Weights of a small mixture-of-experts language model, trained from scratch on English Wikipedia: a sigmoid router.
Below are experts of layer 2 (counted from 0) of a mixture-of-experts language model. Rows are named gate (a neuron's input weights, with its number), up (a neuron's input weights, with its number) and show model dimensions 128-191. Each number is 128 + 32 x the weight over its row's rms, rounded and kept within 0 to 255.
Before each expert's rows: a language model's description of what the expert responds to. This comes from a sample of Wikipedia text that the model never trained on.

# expert 37
It responds to: Word-initial single letters. First letter of a word split off after a parenthesis, quote or name break, such as d in dollars or doi, D, C.
gate0 [131  74 172 208  89 126  82  96 224 137  95 123 171 130 137 149 162 149 118 124 185  77 122 200 151 139 135  80 156 106 141 178 126 175 118 152 143 102 133 139  96  56 103 123 149 117  72 175 156 138 139 128  83  75 125 150  98  91 164 126 147 138  83 129]
up0 [151 124  89 171 144 120  87 143 146 146 131 101 168 160 175 143 141 115 160 143 115 132 144 203  87 177 128  69 155 125 115 153 110 137 138 145 142 121 178 148  80  90 117 181 120 116  74 110 174 118 176 149  63 155  88 127 166  63 128 160 124 140 130 198]
gate1 [122 117 127  83 175 110  52 197 113 135 123 128 115  97 141 184  75 141 135 160  95 105 117 121 144 137  96 125 110 114 139 123 120 125 140  99 109  79 112 143 129 100 138 125 113 207 149 188 139 111 134 156 196 133 135 109 125 104  99 186  81 138 132 143]
up1 [102  65  92 121 149 127 139  99 137 128 139 165 125 109 133 117 154 146 120  71 215  92  95 147 127 127 134 107  68 183 112 155  92 117 163 161 171 122 139 123 143 107  84  97 126 124 128  73 193 104 143 116 114  92 128 206 126 125  74 122 135 151  76 156]
gate2 [ 88 163 138 119 168 124 120  95 109  98 130 111  73 179 155 137 121 130 117 153 116  83 180 169 124 104 128 110 113 207  82 138 126 151 173  49 124 110 150 141  52 145 132 136 113 127 146 123  89 182 147 189 120 142 138  94 153 153 101 137 120 130  70 127]
up2 [ 77 136 122 128 163 189  92 185 131 120 160 181 176 166 204 122 125 123 112 139 132 146  93  69  96 128 114 134 145 105 156 162  95 125 101 155 157 184 126  91 187 127 122 104 138 193 116  96 108 167  82  93 144  35 170 125 124 118 173 152 137 174 151 121]
gate3 [164 137 135 150 110 125  76 106 157 206 138 108 121  88  87  99 142 124  65  86 198 133 154 105  89  65 124 188 127  96 128  91 140  74 110  99  75 122 135 133 128 122  70 140 116 191 141 133 138 168 111 133 157  71 148  87 148 162 171 132 136 134 106 137]
up3 [130 107 132 113 136 157 143 156 177 171 151  98 179 124 137 100 155  82 128 142 161 120 114 146 202 102 131 143 120 107  55  94 142 116 108 146 111 139 145 122 187 188 125  65 100 139 148  57 158 126 101 138 157 149 155 147 133  82 154 171 198 127 121 135]
gate4 [107 101 125 128 114 111 107 139 119  99 110 115  80 119 185 135 121 103 125 145  70 109 103 183 127 129  88 149 106  72 126 138 209 141 149 192  90  75 111 141 150 172 151 132 181 160 160 150 139 126 158  94 151  98 171  77 119 145 133 169 118 158 156 146]
up4 [142 182 211 184 122 150 148 162  89  64 109 112 117 137  42 130 121  85  57 134 125 191 126  14 153 135 113 108 100 193 142 152 111 122  79 110 140 170 160 133 108 113 136 108 121 129  77  60 101  96  70 115 136 129  76 128 142 114  85 108 106 161 187 172]
gate5 [103 135  73 127 141 130 154  66 103 127 116 111 104  68 112 128 174 122 109 109  72 163 138  80 218  78 143 174 151 159 192 175 127 102 162 187 123 130 128 188 175 128 111 147 128 160 140 128 175 154 149  95 146 125 127 115 140 145 125 144  49 159 112 166]
up5 [ 86  76 129  86 154  79 129  83 124 100 107 125 144 127  90 134 148 120 101  86  82 114 109 122  91  76 156 126 140 126  92 110 211  75 142 211 129 135 148  94 118  96 130 125 199 204 135 168 126 121 163 154 127 134 115  87 103 187 189 183 127 223 166  77]
gate6 [129 118 128 105 144 153 112  44 125 148 140 100 142 135 122 181 138 172 146 109 168 148  58 128 119 196 133   1  80 134 167 112 139 116 160 165 163  44 147 165 118 129 128 172 166 141 195 112 122 155 141 152 145 144 133 200 135 118 151 123 138 143  88 140]
up6 [ 82 149 134 123 149  98 169 123  69 109 127  67 137 125 147 150 126 180 116 111 117  87 106 143 141 124 137 113 139 128 120  80 150  79 150  97 110  96  86  90 129 204 124 147 132 122 133 169 130 131 139 136 124 106  69 137 206 110 124  96 100 152 142 134]
gate7 [129 164  82 149 102 108 139 137 137 132 126  97 126 120  91 100 109 116 109 164 117 117 149 120 106 194 149 122 170 127 149 161 113  15 140 122 205  82 209  95 119 154 133 142 107 144 142 108 110 100 134 103 120 131 108 112 103 158  91 109 135 137  96 184]
up7 [135  85 138 161 147 194 116 135 157 111 128 141  56  99 134  97 123 104 119  76 111  99 116  96  84  95 114 130 158 109 103 136 178 160 129 138  96 134 109 124 100 108  98 159  82 140 137 188 116 136 149  79 171 120 124 115 145 112 157 106  80 131 207  90]
gate8 [154 124 144 166 188  42 115 149 168  99 124 119  94 137 150 147 145 128 122 114 121 140 152 126 167 125 141  74 128 148 136 154 117 184 148  97 165 123 143  54 143 172  69 151 179  79 118 126 173 128 209 126 141 133 111 135 113  77 114 132 124 207 113 118]
up8 [137 113 126 113 118 114 131 157 181 107 153 127 124 139  65 122 144 177 102 102 122 133 121 113 161 138 119 153 146 154 120 134 156 112 110 178 117 117 120 149  77 152  70 144 171 128 126 135 123 127 169 133 132 117 124 138  48 171 122 126 171  92 171 148]
gate9 [107 120 149 152 202 111  77 155 121 167 128 127 145 131  87 203 122  46 114 144 113 103 122 121 103 104 100 152 124 127 118 112 209 109  98 128 107 159 128 140 101  69 129 123 158 116  95  94 129 161  95 127 109 173 104  85 162 113 125 126 197 136 120 131]
up9 [142 167 123 154 124 141 156 150 125  99 169 114 143 161 148 144 112 160 152 119 135 157 148 141 101 145 123  51 140 144  65 139 117 111 117  80  99  86 101 101 129 232 103 122 134 127 121 142 177 103  83 140 124 127 118 122  92 120 136 216 156  85 167 134]
gate10 [137 128 180 112 128 189 155 154 105 170 125 103 107 114 137 100  93 124 133 142 114 160 174 139 126 135 120 149 147 118 133 133  97 132 141  99 144 110 176 124 168 173 158 104 200 134  83 172 134 123 152 159 133  98 147 111  85 145 159  91  69 169 120 124]
up10 [111 109  70 121 181 100 151 172  83 167 142 128 157 134 105 161 125  83 119 136 171 145  45 156 127 113 151  97 129 131 101 136 147 151 125 128 142 102 127 119 134  53 173 131  61 155 140 146 114 135 103 112 140 130 155 140 181  93 106 106 145 118  97 154]
gate11 [119 117 132 128 123 107 148 121 129 147  91  92 128 111  60 118 180  96 156 100 146  70 146 117 126 140  90 135 130 142 145 100 172 130 140 160 134 126 134 160  99 144 179 134 128 128 114 100 126 147  98 209 135 123 189 127 145 124  78 153 127  81 119 134]
up11 [144 144  72  81 155 194 152 131 123 161  98 110 164 155 111  95 140 132 145 148 184 166 224  66 160 148 115 138 123 201 108 142 101 182 113 107  91  85 102 102 137 127 142 101  84 113 155 101  97  71 114 121 134 110 142  99 168 122 156 103 109 137 201 151]